Experts of a small language model.
Size: 11 layers, width 256, vocabulary 8192.
Below are experts of layer 6 (counted from 0) of a mixture-of-experts language model. Rows are named router (the router's row for the expert), gate (a neuron's input weights, with its number), up (a neuron's input weights, with its number), down (a neuron's output weights, with its number) and show model dimensions 0-255. Each number is 128 + 32 x the weight over its row's rms, rounded and kept within 0 to 255.
Before each expert's rows: "comes after" lists some tokens at least twice as common just before its tokens as in all text; "comes before" lists some tokens at least twice as common just after its tokens as in all text. This comes from a sample of Wikipedia text that the model never trained on. Tokens count by the router's weight.

# expert 6
comes after: "0", "1", "2", "9", "3", "5"
comes before: " |", "-", ")", "–", ",", "."
router [117 156 111 112 134  94 120 156 134 100 130 116  95 149  96 106 130 110  85 109 138 166 135 114 196 119 141 100 138 144 129 126  93 162 108 137 106 123  43 111 174 112  55  76 101 124  98 101 145 137 181 136  64  57  81  89 138 112 145 183 114 111  98 164 164 190  88 155 135  99  98 157 114 146 153  63 121 115 142 130 103 118 140 132 131 157 102 167 138 152 156 144 114 112 137 175  68  50 111  96  91 117 134 185 188 129 143 108 185 113 131 153 101  79 138 128 171 104 153 176 126  81 149 122 127 189  97 105 116 104 105  76  81 117 103 142 126 154  85  87 120 126 118 120 155 168 183 158 116  94 161 127 159 151 104 176 128 126 158 124 117 108 129 123 123  84  71 182 136  60 176 137 179  94  57  78 190 143 216 145  82 149 161  95 135  98 134 136 146  67 143 115  87 157 106 133 117 143  84 153 170 147 146 149 201 166 150 116 100 132 132 150 149  79 158 117 116 109 116 115 134 153 101  93  93 146 159 140 123  89 129 121 204 131 141 138  82 125 142  34 177 100 151 127  88 115 146 124 113 106 132 117 117 165 193 128]
gate0 [124 163 160 122 111 151  53 148 132 135  85 118  92 162 138 149 172  86 192 109  75 114 158  71 184 150 156 120 128 115 134 166 121 110 123  96 143 162 105 115  88 172 100 127 130 110 152  93 160  74 107  65 106  96 167 131 114  93 104 139 144 127 119 197 128 138 110 114 155 108 164 141 184 156 143  93 100 134 131 147 113 123 112  90 121 148 106 121 113 143 129  91  63 209  96 145 111 145 149 159  76 129 130 124 165 111 160 112  85  60  45 174 132 118 117 141 128  76 147 131  98 138 108 156 103 168 118  69 147 111 120 184  89 113 126 156 166  94 108  92 176 118  98 128 155  84 122 173  65  58 108 143 213 191 114  94 119 183 188 127 152 102  97 106 125 162 123 176 136 157  85 191 222 103 123 109  90 122 146 166 166 111 166 116 155 153 113 142  85 156 150 161 110 180  84 157  87 119  58 181 143 115 117 109 154 129 165 120 119 126 114  98 111 151 105 155 151 127 133 139 133 174 121  87 138 188 139 115 191 110  76 177 123 102 156 142  77 173 165 108 129 130 112 121 137  90 140 137 106 159 122 114 100 102 164 141]
up0 [ 71 113 136 164 128 147 132 103 173  77  95 147 162 147  77   9  26 117 110 145 152 156 159  42  95 128 124 107 186 111 119 108 159 116 108  89 147 130 145  73 126 158  83 121 171 115 156 132 101 129  95 110 123 146 139 142 111 133 138 163 129  86 151 161  75 131 150  82 116 112  86 113  66 151 137 108 125  93 198 129 113 171 142  87  91 118 122 160 168 131 155 122  96 147 109 128  97 110 120 153  62 131 116 130 145  76 133 147 111  73  78 165  96 110 155 124 116 101 158  99 156 138 162  88 155 100 125  86 107 144  67 161 170  81 111 160 145 129 187  79 139 154  87 209 153 114 171 169 147  63 137 174 160 175  92  83 150 139 131 130 131 143 157  97 118 170 100 157 156  92 158 128 108 152 121 117 118 129 163 114 106 165 123 109 201 141 140 109 125 128 173  67  49 142 100 140 100 131 190 162 175 144  79 141 129 122 148 197 138 126 147  95  72 119 107  75 144 155 176 143 165 123 134  87 139 140 148 162 178 106 141 155 141 124 117 148 141 171 132  94 141  80 173 136 143 156 129 150 111 157  86 112 112 147 125 123]
down0 [128 121  93  99 156 182 121 125 157 102 153 141 103 130  98 113 152 122  61 155 132 109  93  96  81 112 135 134  95 115 137 166 131 118 116 110 103  82 168 138 134 162  69 111 128 109 148 151 132 141 135  63 127 117 106 142 152 114 106 137 148 135 104 139 152 104 146 136 125 139 106 151 127 169 138 180 162 131 152  94 125 120  90 103 176  84 160 167 150 148 137 121 155  98  76  93 177  78  52 131 118 139 149 115 121 122 108  93 172 154 104 112  81 123 129 153 113 128 128 133 159 170  75 180 146  56 124 163  97 175  58 155 117  99 144 195 180 156 101 163  34 127 156 114 116 104 158  67 115 136  52  91 145 103 117 140  99 179  99 142 125 150 111 165 128 103 119 177 136 153  51 162 136 140 108 154  59 150 104  71 162 100 160 124 118 175 159  78 147 105 155 115 133 154 148  73 139 177 104  89 152 113 141 131  94 163 171 109  99  98  84 126 107  39 118 121 153 117 100  66 135 108 143 199 108 173 118 130 155 117 105 121 187 161 146 121  60 171 185 239 156 117 148 188 138 146 101 130 108 122 133 104 134 138 167 123]
gate1 [123 117  93 118 128 178 138 153 114 177 154  79 168 181 103 140 163 156  92 160 158 164 171 112 121 157 112 149  89  88 112  80 112 168 140  74 136 117 165 154 186 130 119 165 112 154 143 154 134  70 146 104 110 119 146  93 134 200 170 112 141 131 227  73 142  93  91 188  79  93 129 100 142  75 117  94  89 122  91 134 183  92 137 145  62 153 126 170 113 117 128 126  82 123 160 128 134  87 153 111 142 151 111 117 146 144 117 106 201 136 110 131 111 144 148 116 122 103  99 158 171 132 146 169 123 138 138 108  47 115 132  80 164 154 125 140 126 131 160  71  73 135 204 102 154 164 125  61 102 134 134 117 134 105 129 121 176  86 162 130 167 125 159 117 173  95 122 126 112  94 187 160 142 140 127 104 151 130 173 141 136 114 121 156 155  77 162 136  63 203 117 148 126  94 153 126 174 171 155 154 102  89 107 185 174 164 179 114 130 113 148 153 141 181 100 195  84 161 141 148 120  93 126 119 136 182 106 146 122 109 106 132 163 174  98 137 155 123 163  98 150 162  98 224  68  97 119 162 121 136 177 175 133 160 122 151]
up1 [ 78  70 171 132 161 141 138  90 112 148 119 111 118  96 204 175 146 102 176 123  72  68 129 155 150  97  78 102 107 119 132 158 179  92 138 169 112 161 117 112 130 118 112 135 125 136 125 152  91 154  86 119 131 174 115 153 189  99 116 152 164 132 132 118  94 108 160 113 118 115 167 148 145 122 120 132 134 182 101 162  34 125 114 189 190  87 120 118 142 137 131 110 113  60 166  76 115 109 178 130 140 144 168 157  72 141  92 159  75 186  99 116 108 121 173 155 187 129 150 157 123 113 138 136 117 100 133 162 130 121  83  93  99 149 151  83 126  84 205 110 119 134 117 110 118 148 143 129 181 117  79 129 102 101 132 137 177 132 149 152 137 164  65 152  66 173 150 158 153 173 130 133 134 108 102 169  98  99 131 157 140 174 138  85 117 158 121 145 157  99  92 119 158 100 122 149 114 150 140 192 111  84 139 106  86 134 171 110 178 111  48  63 120  68 186 139 135 135 183  96 148 142  71 133 152 145 112 171 146 122 143 120 100  83 146 143 101 153 155 135 146 217 102 118  67 174 124 108 191 132 113  64 131  73 107 117]
down1 [129 138 121 152 115  74 131 141 127 120 163  25 146 191 134  75 130 101  90 103 166 130 127 152 129 110  39 131 195 131  90 131 104 136  69  79 114 108 133 162 194  79  87 129  82 155 181 125 127  74  74 118 107 111  96 129  60 114 209 146 148  97 196 124  94 172 141 139 119 136 121 103 134 168 141 169  84 103  83 156 141 125 140 114 102  88 153 130 101 162 118  98  65 123 161 132 104 123 124 119 120  61 165 115 134 114 114  90  56 138 101  97 132 117 171 104 131  57 146 118 124 181 170 184 116  91 159 163 148 175 100  69  86 138 104 121  86  52 125 143  98 134 103 155 132 178 112 137 133 112 171  79 176 164 168 152 163 123  94 155  99 116  91  98 119 162  94 160 101 145 127 133 172 102 109 134 140 123 114 138 133 139  96 149 147 122 173 190  90 165 163 119 149 139  99 144 130 147 127 149 119 151 151 136 142 174  97 116 122 132 102 155 162 126 170 181 160 162  91 133  87 190 113 104 155 157 137 168 122 146  93 110 142 129  98 147  94  76 192 138 128 141 169 146 144 160  81  90 179 115 113 178 128 148 161  94]

# expert 8
comes after: "\n", " |", "|", ")", "\"", " /"
comes before: " ", "2", "1", "3", "|", " \""
router [166  98 110 139 146  68 137 132 149 107 124 110  97 127 173 126 139 119 113  94 131 110 184  86 169 176 162 148 112 139 123 148  43 108 147 132 127 163  92 102 139  98  97  87 108 118 134 118 171 166 151  55  98 126 122 139 150  83  76 170 120 128 123 142 160 179  51 151 182 101 102 161 135 149 155  97 168 124 158 127 108  90 132  99 137 136 128  95 176 180 158 167 118 108 164 139 171 102 127 148 143 172 156 169 132 146 139 135 170 108  88 137  97  86 123  94 137 123 117 151 187 121 190 153 139 141 101 132  97  55 124 102  98 176 155 168 132 160 133  47  99 101 104 145 114 134 166 165  81 102 170 171 144 128 120 138  87 158 135 142 153 123 148  72 100 108 113 112 126  99 171 179 140 133 119 117 172 111 146 186  71 123 174  43 163  90 139 110 124  87 111 154  85 137  84 114 159 112  58 157 170 108 121 186 138 103 138 160  88 111 149 120 180 164 104 117 172 119 176 107 154 159  99 128  92 114 122 140 137 105 163 103 177  50 108 123 158 148 168  32 101 160 155  66 134 170 131 107  81 112 137 131 156 146 188 157]
gate0 [147 116  92 123 112 125  80  83 140  97 129 154  92 140 114 157 128  98 156  77 100 108  85 158  87 101 130 120 124 140 107 162 170 121  89 138 169 111  31 122 106 161 127 155 142 178  90 129  83 154  73 144 160 131 121  99  70 129 163 123 159 158 152 143  85 101 130 133 164 146 154  61 162 174 118 136  93 127 123 132  98 140  71 167 164 135 158  95 186 117 209 169 137 120 152 163 162 180 115  93 167 124 145  88 180  79  78 156 106 128  98 134  87 110 117 137 150 171 166 144  57 116 123  76 209 109 170  94 116 149 130 150  34 170 166 138 155 132 134  78 135 143 132 148 118 129  72 111 125 117 162 176 141 122 167  81 128 129 209 155 158 146  84 154 115 143 135 125 144 118 104 168 172 106 143 130  75 162 151  98 127 108 124  88 160 150 124 124 156 161 116  87  97 115  81 227 133 154 117 144 179  72 128 165 132 128  95 113 148 129 101 149 119 123 100 156 130  83 164 177 141 147 131  87 182  97 116 165 147 104 159 138  80 112 116 145 186 126 113  78 119 100 166 119  95  98 139  98 166  82 130 113 153 117 155 195]
up0 [109 147 104 132 143 131 146  93 162  78 103 124 135 140 155 143 125 124 131 148 134 142 175 111  76  74 115 136  80 132 129 169 139 101 119 131 195 103 155 133  84 102 126 118 159 113 143  73 166 132 140 115 126 147 111  99 113 126 114 110 127 116 163  96  85 178 114 100  69 122 114 173  53 161 136 117 118 114 133 151 110 122  68 124  93 138 194 139 170 150 203 100  84 179  90 140 132 128 151 128 120  90 131  57 107  72 167 125 117  86 137 158 154 112 124 143  96 143 102 149  48 160 116 136 158 124  56 148  80  97 104 168 134 112 135 111 161 121 147 128 174  68 110  72 146 105  97  91 144  86 178 203 131 156  92 182 182 135 120 130 107 161 134 154  67 115  79 145 140 158 151 152  80 104 115 160 116 126  91 107 111 147 121 106 108 133 129 120 170 151 185 158 129 154 111 114  92  81 107 124 129 126 131 151 212 148 195 110  73 142 140 172  79 123 102 185 145  59 174  79 105 133 168 117  25 136 155 100 107  53 135 161 128 140 114 109 163 107 130 139 117  92 174 174  70 106 153 168 163  99 176 124 144 139 105 149]
down0 [151 121 139 129 143 100 137 114 138 141 134 139 171 120 139 145 132  96 190 162 107 137  54 129 129 104 142 108 146 156 153 146 199 129 156 141  95 180 145 122 130 125  83 114  89 111 144 160 159 128 166 134  75 122 137 128 134  57 178  65 132 154 147 132 111  94 169  93 152 115  85 132 134  64 128 101 184 103 107 119 170 133  87 122  85  71 127 135 147 172  80 106 127  71 112 151 167 206 134 142 182 163 199 147 175 118 129 115 170 109 195 145 120 101 156 149 117 120  88 104 103 113 115 161 169 129 124 178 114 169 116 137 172 103 126 167  73 140 107 140 155 137  80  94  80 150 121  91 119 160  67 145  85 165 149 176 139 149 116 117 153  93 103 101 116 188 159 177 139 164 121 111  98 166 127 172  77  88 194 157 116 121  95  91 122 122 159 180 140 189 157 146 133 137 216 115 151 101  85 137 152 141 161 113  77 117 112  74 111 130  91  92 107  87 172 154  86 103  85 136  80 134 131  71 111 119 124  84  86 154  96 163 135 144 163 124 129 113  99 145 105 119  78 137 166  73 129 196 138 113 102  71 123 181  83  83]
gate1 [104 143  93 118 122  86 101  99 129 186 149  62  97 204 157 119 131  82 174 111 150 159 179  82 112 164 141  66 123 110 140 123 117 117 126 185 134 117 107 156 139 104 130  80 113 119  96 103 173 139  74  98 107 102 159 139 135 127 103 130 110 177 150 160 152 112 133 147 189 110 164 129 144 168  98 184  74 177 145 103 116  67 100 121 137 176 122 113 153 199 108 128 116 109 162 153 133 151 136 104 145 129  91 141 138 101 117  91 162  91  94  75 193  85 110 157 105  95 171 104 209 151 124 148  71 152 108  98 161 129  45  95  85  88 137 169 158 110 165 127  97 102 104  68 145 131  73 149  95 120  76 189 124 124 103 192 100 142 123 141 158 127 153 104  92 145 100 188 137 147 105 132 127 113 177 106  91 146 119  80 100 149 125 104  93 178  94 116  85 144 155 119  82 149 123 114 125 126 112 124 129 100  55 172 192 187  99 161 106 108 115 119 142 152 129 146 114 177 113  78  75 165 150 100 104 150 121  60 175 149 133 176 131 154 154 119 166 160 170 107 130 146 170 133 136 157 131 179 127 148 118 123  86 164 190 157]
up1 [108 101  78 132 109 123 146 125  98 143  52 114 118 142 144 212 124 118 131 136 108 151 148 212 137 118 173 117 139 126 121 123 121  81  94 155  93 114  98 107 142 117 118  71 143 130 111  90 147 111 144 231 111 161 159 192 176 146 213 153  83 120 122 115 141 107 176 131 136 118 116  73 189 129 116 158 158 167 136 144 143 153 116 203 136 150  97 136 162  62  91 127 208  63 169 166 145 165 134 152 155 121 133 123 152 121 116 148 132 145  97  63  86 131 118 137 142 117 102 160 185 107 131 112 100 114 116  99 106 114  34  83 186 111 152 155  74 119 155 155 123 147 129 139 106 128 152 105 161 111 136 106 148 186 147 124  83  80 105 140 168 128 109 145 149 104 224  47  92  73  78 143 144 113 130 138 201 167  98 118 136 138 106 125 150 175 146 113 164 151 173 117 139 130 112 145  99 156 103 126 155 121  75 107 140 105  82 125 144  87 126 166  81 139 179  89  71 138 140 150 139  73 138 145 172 110  93 115 112 105 102 115 151 140  99 154 132 125 133 154 117 135 169 130  89  92 143 114  58 166 136 158 113 135  86 132]
down1 [131 120 116 166 127 177 158 144 153 130 133 172  44 119  85 176 155 191 137  78 114  89 100 171  72 130 126 133 118 141 139 103  71 129 135  74 157 167 104 150  95 125 130 173 188 139  87 138  98 131 134 161 118 105 141 160 133  83 167  96 114 165  94 153 149  93 127  89 100 141 163 145  96 134  34 130 112 113 210 127 101 118 162 132 134 139 133 124 170 108 164  78  87 103 141 139  68 100 128 148 121 182 107 142  92 120 172 139 104 141  86 201 142 154 135 162 154 121 159 128 115 126 155 188 145 138 154 137 181  99 145 167 143 142 146 100 103 134 117 155 147 166 113 133 144 167 127 138 127  90 148 152 102 119 165  96 177 105 201 124 121 117 122 179 103 122 105 155  92 134 153 156 115 154 137 202 166 106  75 136 157 152  99 118 135  70 177 135 123 154  85 148 136 155 158  89 146 101 116 174 182 100 106 113 119 121 113 168 162 168  93 189 218 131 156 155 169  75 138  67  95 107 141  98 144  92 108  73 159 120 132 114 111 155  95 129 108 161 115 157 150  82 106 104  92 179 104  90 180 170  44  63 158 122 154 125]

# expert 10
comes after: "1", "9", "0", "2", "3", "8"
comes before: "0", "7", "5", "8", "6", "9"
router [187 158 123 105 160  97 143 125 111  75 111 103 139 109 163 103 169  97  74  77 110 171 198  98 162 141 124 116  85 147  92 155  79 184 140 134 130 157  79 108 152  97 108 104 132  98  80 125 110 113 146 117  70 118  86 138 156  85 118 155 124 163 122 164 141 124 156 102 170 102  94 166 113 150 141  92 163 131 130  96 143 132  91 115  98 120 174  91 181 176 147 137 113 102 153 191 113  71 159 104 144 183 166 180 169 127 110 179 206  91 120 185 102 105 134 120 119 116 104  96 167 125 110 147 152 161 154 170 143 136  75 124 118 193 141 118  79 149  83 112  99 138 165 120 117 178 125 146 152 116 160 132 126 107 137 174 125 114 158 130 139  49 117  84 138 101 101 130  80  82 136 132 169  64 127  75 155 171 193 167  71 157 170 115 168  94 181 147 131  89 125 158 130 186 129 175 115 176 122 117 169 124  94 139 144 112 139 133 141 142  75  95 160 116 177 159 171  78 157 143 123 124  71 118  86 174 111 138 160 111 162 129 177 117 159 124 155 178 143  62 162 115 134  93  65 104 161 110  83 136 170 140 130 118 189 127]
gate0 [111 116 121 153  58  98 124  56 133 102 145  57 138 145 108  90 188 104  77  89 160 107  81 160 151 120  76 119 135 166  63 112 115 159  71 152 154  98 151  83 124  85  98  70  60  50  90 111  60 114 119 141  67 157 123 153 133  94  76 129 134 152 155 159  96 151 153 153 100 181 102  72 158 154 132 141  90 144 139 167 116 151 155 144 112 141  70 136 145 113 161  87 102 182 133 102 145 212 122  98 129 144 156 159 166 187  92 139 193 102 108 153 115 128 146 133 112  79 155 146 147 137 119 176 162 101 106 114 110 126 162  99 176  71 171 135 138  72  89 111 152 128 119 157 169 161 103 147 128  74 107 175  94 180 119 132  66 148 108 133 117 112 167 104 145  63 121 120  92 101 158 163 153 116 119 136 132 102 100 128 163 156 106 110 175 120 107 113 123 175 155 151 183 183 135 166 106 171 128 123 123  90 172 146 143  71 108  77 159 149 139 151 105 120 109 152  76 110  89 135 107 139  84  92  79 115 156 144 103 126 126 140 172 176 145 156 123 116  56 131 150 165 135 103  95 123 109 142 160 145  93 131  98  80 110 141]
up0 [157 160  85 127 101 146 105  97 118 109 164 179 175  97  83 141  94 209 169 127 143 146 104 173 153 162 148 135  84 131 194 150 114 131 110 118 188 135 119 176 174  99 118 142 145 159 134 137 146 173 109 153 163  94  77 110  79 158 128 145 142 108 146 165 119 158 150 143  97  80  91 122 195 118 123 126  87  80  75 105 150  93 173 142 121  80 112 118 124 108 152 155 138  92  86 140 115 138 103 169 124 124 139 150  89 124 216  53 100 159 111 100  99  86  88 189 181  86  53 187 184 128 133 141 129 117 182 127 168  81  66 169 123  69  39  83  77 148 116 119  81 151 137 148  89 113 135 179 109 164 141 118 114 114  95 128  95 137 120 139 115 107 155 107 114 157 164 149 146 147 124 188 142 163 114 141 106 132 143 102 154  33 118 149  92 164 128 180 136 107 101 122 129  68 133 144 110  81 137 120 152 148 115 128 163 117 144 119 146 170 159 121 129 105 166 112 110 123 186 168 111 129 141 131 142  56 125 102 147  77  75 130 137 114 140  87 114  99 145 135  89 157  99 212 117 145 103 115 111 181 117 118 109 161 118 128]
down0 [168 135 175 104 106  95 146 139 112 122 112 162 131 157 121 139 111 108  82 139  98 173 182 166 147 141  31 134  87  98 125  58 150 175 109 100 140 109 142 140 129 147 116 112 169 119 151 143 179  81 124 150 129  65 172  95 121 158 144 103 130  95  88 136 120 153 171 143 140 139 117 148  86 169 144 116  89 129 114 156 111 169  72  89 147 146 146  94 114 109 118 117 122 190 129 100  76 123 184 134 134 163 125 116 170 131  98 147 172 157 200 118 113 156 114 127  75  87 119 100 160 160  94  88 172  89 111 154 134 118 130 121 127 108 159 108  99  63  97 101  78 148 108 153 121 176 117 132 155 128 124 121 179 126 141 165 131 122  98 142  98 108  88 164 113 103  97  61 124  44 154  37 117  73 142 196 141 125  79 184 141 154  90 121 171 134  91 158  82 181 106 166 121 161 115 171 135 218 114 140 131 170  67 132 163 129 192 161 121 156  91 130 126 107 142 182 135 120 126 167  98 135 142 113 121 125 183 179 205 193 154 101 113 137  75 108 127 157 102 120  87 153 159 130  77  98 119 100 119 119  96 172 140  96  98 115]
gate1 [147 130 168 114 181 103 135 116  83 163 117  98 110  97 161 134 137 108 123 135 142 122 106  91 174 159 153  92 180 164 137 118 113 122 174 119 175 168 127 109 193 118 130 109  95 157  90 122 145 118  72 117 102 106 144 185  80 104 120 183 106 110 138 167 114  94  95 100 131  88  88 156 123 126 130 135 193  98 137 163 108 120 100 170 141 131 133 187 164 115 100 175 100 153 156 197 120  70  64 119  93 121 142 161 159 132  34  80 139 165 155 164 119 102  96 109 160 142 183 165 151 148 132 182 167 173 101 118 108  90  99 158 176 141 161  74 171 162 117 116 144  96 113 144 108  76  71 115 130  63 135 131 138 161 154 175 151 166 142  66 153  95  81 104 119 113 124 126 147 117 163 130 199  86 105 171 102 101 112 138 129 186 167 122 115 155 144  65 155 128 134 167 168 139 153  37 165 109 122  78  68 116 145 147 150 193 186  73 143 127 142 124 135 112 111 146 121 115  73 128 126 152 111 108 171 169 122  39 119  98 147 126 115  76 116  98 160 135 103 137 170 113 127 151 100 134 176 154 139 104 128 156 119 171 170 158]
up1 [135 110 105 183 163 162 113 133 104 158 147 121  98 120 127 123 127 170 106 142  89 129 159 135  80  92  85 156 139 113 108 102 150 172  78 171 165  92  97 119  98  66 125 148  78 160 138 164  83 122  94 161 183 189 151  88 128 148 123 150 126 114 123 125  63  75  84 159 110 107 113 134 134 121 125 143 157 127 123 128  99 153 171  81 148  90 179 136 157 143  99 120  43 123 105 162 165 101 111 175 130  82  95 149 135 103 135 118  72 108 148  92  83 203 142 106 162 114 146 134  92 127 162 120 207 176 154  84 110 148 103 137 132 101 138 100 155 172 131 119 139 133  87 149 129 100 125 126 168  89 163 104 199 131 148 140 128  85 120 183 133 159 129 167 164 131 184 117 134 111 144  68 169  82  56 135 103 166 168 106 161 107 104 136  85 144 153 132 185 138  77 167 171  89 181 124 159 136 159 136  80 109 139 175  82 168 137 140 113 144 180 133 118 180 122 144 169 178  94  84 118 146 156 135 203 203 108  71 122  96 152 130 100  39  73 175 117 112 111 131 153 114  75 110 144 106 134  96 101  87 133 114 144 153 157 133]
down1 [137 122 162 135 152 144  95  95 143 100 100 168 147 177 142 171 149 131 135 139 130 118 141 145 118 137 115 133 108 163 160 121 148 150  94 159 122 150 170 136 107 132 135 104 137 118 125  99 173 129  86 149 153 170 163 139 145 170 118 103  81 178 141 152 100 162 103 168 131 148  71 195 100  68  88 113  75  96 157 112  96 183 127 205 226 105 157 196  66 105  80 195 163 151 129 138 147 113  66 132 113  80 168 153 110 177 129 178  68 105 119  84 137 106 128 104  83 178 151 130 126 134 177 123 149 119 121 117 171 111 148 144 135 104 161  83 145 154 153 163 160 117 172 132  91 152  77  65  93 123 129  89 142 136 118 111  92 118 125 173 179 117 102 176  96 165  77 124 140 115 146 103 158 159 155 128 153 113 115  86 184  92 115 148  73 134 151  64 138 128 124 128 136 148 165 141 118 164 110 148 160 180 147 162 152 127  95  63 107  61 117 103 194 112  84 123 137 173 140 132 155 108 149 128 179 126 163 181 166 139 168 147 156  45 173 141  94  98 174 182 118 129 188 114 142 131 112 103  80  76 108 152  96 139 106 103]

# expert 11
comes after: " ", " |", "2", " (", ";", "–"
comes before: "1", "0", "2", "9", "8", "3"
router [137 150 117 107 161  88 160 130  87 127  90 113 116 131 173  61 129 145  79  86 146 159 145 150 193 163 108  98 178 130 109 136  63 160 120 120 120 164 137 130 176  37 124 143  94  72  88 153 141 122 147 126  96  85  85 183  96 111 127 129 147 143 106 231 182 146  85 111 167 141 116 126 168  96 101  54 108 138 153  64 123 168 126 119  66 123 139 140 147 202 140 165 123 138 152 140 117 112 114  52 154 143 107 177 171 119 164 138 183  92 131 168  95 126 156 115 138 145  88 123 179  73 162 147 168 133 128 183 119 100 115  93 101 152 146 180 111 113  82  22  75 135 150 107 140 141 160 102 112 115 169 136 116 157 173 158 127 123 119 123 100  62 130  55 120 118 112 127 125 140 162 137 172 108 117 107 114 101 164 169  87 147 164  97 153 111 171 113 169 115 118 165  94 121 113 126 168 148 105 186 148  99 170 166 135 143 130 130 109 133 116  73 138 105 172 179  86  91 120 107 134 122  92 107 101 131 128 124  98 101  88 133 144 122  99 159 108 133 164  70 172 157 137  95 142  96  95 128  81 155 152  67 130 153 137  97]
gate0 [125 137 177 128 148 171  58 124  98 106 123 126 169 150 126 170 160 132 150  60 150 110 159 113 222 120 133 132 113 149 114 162 110 131 132 112  64 201 121 150  93 161  50 209 164 122 100 192 150 144 137 133 142 120 137 180 149 149 126 103 113 144  83 125 112  83  80 134 157 147 164 123  76 151 141 163 104  80 145 197 127 150  86  77 130 123 139  69 153  88 119 129 156 116 173 210 123 126 139 123 101 119 120  64 154 113 117 110 121  51 180 140 134 128 156 145  70 148  93 140 182 118 160 125 132 103 158 117  75 113 110  60 136 156 122 153 115 113 156 118  92  96 130  99  93 114 137 118 109 107 142 158 104  98 150 113 128 108 141 141 134  65 163 153  92 122 126 106  93 112 192 162 120 107 142 135 132 137 149 126 130  89 153  74 103 147  83 133  98  87 150 103 157 118 119 154 167 101 117 160 203 151 138 124 206 138 183 139 102  70 111 206 100 108 120 169  90 108 144 212 128 163 121 130 163 216 142 141 168 101  73 161 146 111 134 159 121 173 142 120  96 118 144 104  85 112  86 156 137 141 151 139 160 121 147 145]
up0 [163 141 164  98 166 184 184 131 127 170 175  91 163 129  71 141 137 105 210 141 105 124 121 116 123 156  97 151 146 163 220 110 174 139 100 176 138 118  98  87 163 125  80 103  95 109 142  79 206 126 130 106 120 122 143 130 120 143 151  63 126 135 194 148 140 178 102 166 132 135 137 158 155 166 116 100 176 120 143 100 116 109 165  97  85 121  70 126 138 101  87 176 100 111  92 140 138 140 175 216 117 163 159 123 122  85 179 116 102  93 105  99 118 138 126  98 133 167 114 122 130 160 210 146 109 107 116 141 130 118 178 140 149 132 187 112 124 131 124 117 150 124 120 123 148 190 166 137 130 144 114  70 152 157 139 178 128 176 134 115  97 110 186 156  85  95 136 190 132 125 153 138 150  91 138 204 134 112 111 147 150 140  89 125 116 120 117 115 103 196  97 171 150 129 121 141 149 131 160 144 133 129 145 159 217 117 153 187 135  94 140 102 101 160 128 123 125 137  67 112 174 129 194  64 183 114 124 138 172 146 136 142 149  73  80 167 154 118  43 163 140 156 105 127 138 130 149 125 137  66 115 116 140  56 104 167]
down0 [134 172 130 105 168  86 132  57 199 214 173 130 206 162 116 117 142 199 194  97 120 156 142 155 187 101 169 141  96  77 147 109 148 142 123 135 177  71 173 139 133 114 128 137 186  93 117 135 163  97 126  64 108 142 151  99 153 108  92 114 127 147 103  99 103 139 130 169 137 148  91 107  85  63  94 208 149 136 116 181 166 105 193 136 112 105 122 114 138 103 109 119 147 105  81  84 129  95 129 148 116 118 112 184 152 146 116 102 137 113 149 143  68 122 145 156  84 134  87  97 147 164 139 125 107 119 109 159 165 124 146  95  85  80 122  89 166  94  73 153 127 110 101 166  76 127 190 117 124 165  43  95 103 130 136 151 162 100  99  82 106 117 146  99 129 170 171 140 193 161 107 129  79 111 147 119  79 128 139 122 145 102 151  96  76 154 142  70 132 140 185 105 113 189 159 171 107  90  99 130  71  94 140 128 106 120 166 123 101  66 136 160 104 124 122 130 116 138  72 156 176 162 118 158 128  97 150 117 101  87 173 108 123 140 117 103  82 144 162 118 130 155  93 118 167 186 166 138  97 147 105 125 100 110 152 147]
gate1 [134 107 100  73 152 154  64 131 122 149  95 141  98  95 143  86 132 114 158 140  93  54 175 146  80 120 154 141  89  98 108  81  77 120 152 140 141 187 140 135 185 160 130 144 131 141 129 147 105 122 183  72 124 134  88 176  82 157  95 149 118  86 130 114  71 127 147  68 154 147  60 201 102 158  86 131 146 173 129 120 152  87 208  54 114 138 167 148 147  62 121 165  77 112 138 192 152 116 105 151 126 185 130 157 173 155 155 170 175  99  88 107 151 135 187  92 167 116 147 191 139 120  83 108 104 108 143 136 117 101  78 126 157 137 148  59 111 135 114 189 184 190 132 100 114 114 126 123 128 106 118 166 175 113 145 103 124 127 204 150 100 127  96 103 139 128 160 167 126 148  94 188 129  92 139 139 136 141 140 179  79 167 152 144 161 120 116  77 131 102 153 180  98 146 158 192 123 111 137 118 165  91 112 177 116 171 146 107 149 118 121  62 108 146 125 123 108 116 146  17 110 142 132 105 106 165 129 118 101 138 149 129 161 126 154  90 101 169 118 146 129 131 100 145 161 109 162 119  93 108 130 117 153 177 134 121]
up1 [138  82 149  84 128 147 161 124 152 145 119 152 152 130 128 186 160 109 125 181 122 175 151  92 142 129  85 174 122  94  88 100 175 155  65 113 134 159 135 139 119 147 134 132 152 134 115 132 170 156 171  86 165  88 137  86  91 107 141 163 157 140 127 110 147  60  98 130 179 153 117 101 134 109 123 146 119 101  80 155  99 121 100 139 165 140 108 131 125 132 138 124 182 176 157 129 131 162 135 134 147 116 126 135 115 141  84 147 134 118 179 119 157  94  81 171 102 131 123  68 127 164 154 100  52 133 193 130 173 131 155 173 132 157 175 145 139  73 124 103 135 168 141 212  89 165 158 142 147 157 131 151 107  96 150  88 167 141 131 132 117 111 127 120  74 197  71  94 158 200 129 131 138 166  96 156 159 182  96 146 118  95 155 120 159 117  90 170 158  97  70 165 167 172 125 162 129 146  77  78 143  81 163 142 162 177 174 164 109 155 146 137  74 179 165 110  54 205 153 110 146 153  99  74  45 141 144 138 157 127 112 113 149  87 121 100 119 108  76 126 178 152 161 110  94  62 136 116 164 125 199 100 134 108  77  92]
down1 [170  57 141 106 122 136 115 131  47 133  86 154 102 152 205 121 144  94 128 167 148  77 145 136  92  92 148 123 147 127 179  85 104  95 151 152 157 148  26 126  51  92 138 149 130  83 154 134 151 146 134 129 152 121 147 173 169 124 138 151 111 124  96 170 160 172 127  99 166  94 154 129 126 119 170 149 136 124 121 104 169 169  86 108  82 165 103 143 120 168  77 106 119 125 153 135 110  85  67 176 204 150  87 153 107  71 139  78 169 144  93 113 124 192 104 102 142 177 134 104 108 112 126  63  71 151 158  77 143 128  62 130 155 127 109 193 135 138 161  99  93 141  54 130  98 113 118  99 121  85  93  91  98 162 103 124 119 100 160 113 114 150 139 162 129 163 144 153 109 107  75  85 172 108 116 161 103 119 174 125 132 145 189 133 171 141 131  63 135 154 181  76 107 125 172  72 126 178 163 130 126 126 179  76 144 178 159 121 132  62 116  83 158 118 174 109 109 138  94 150 143 141 104 139 161 102 100 138 110  97 173 126 113  98 125 155 166 135 144  85 129 132 151 163  80 118 119 106  93  85 134  72 120 110 153 126]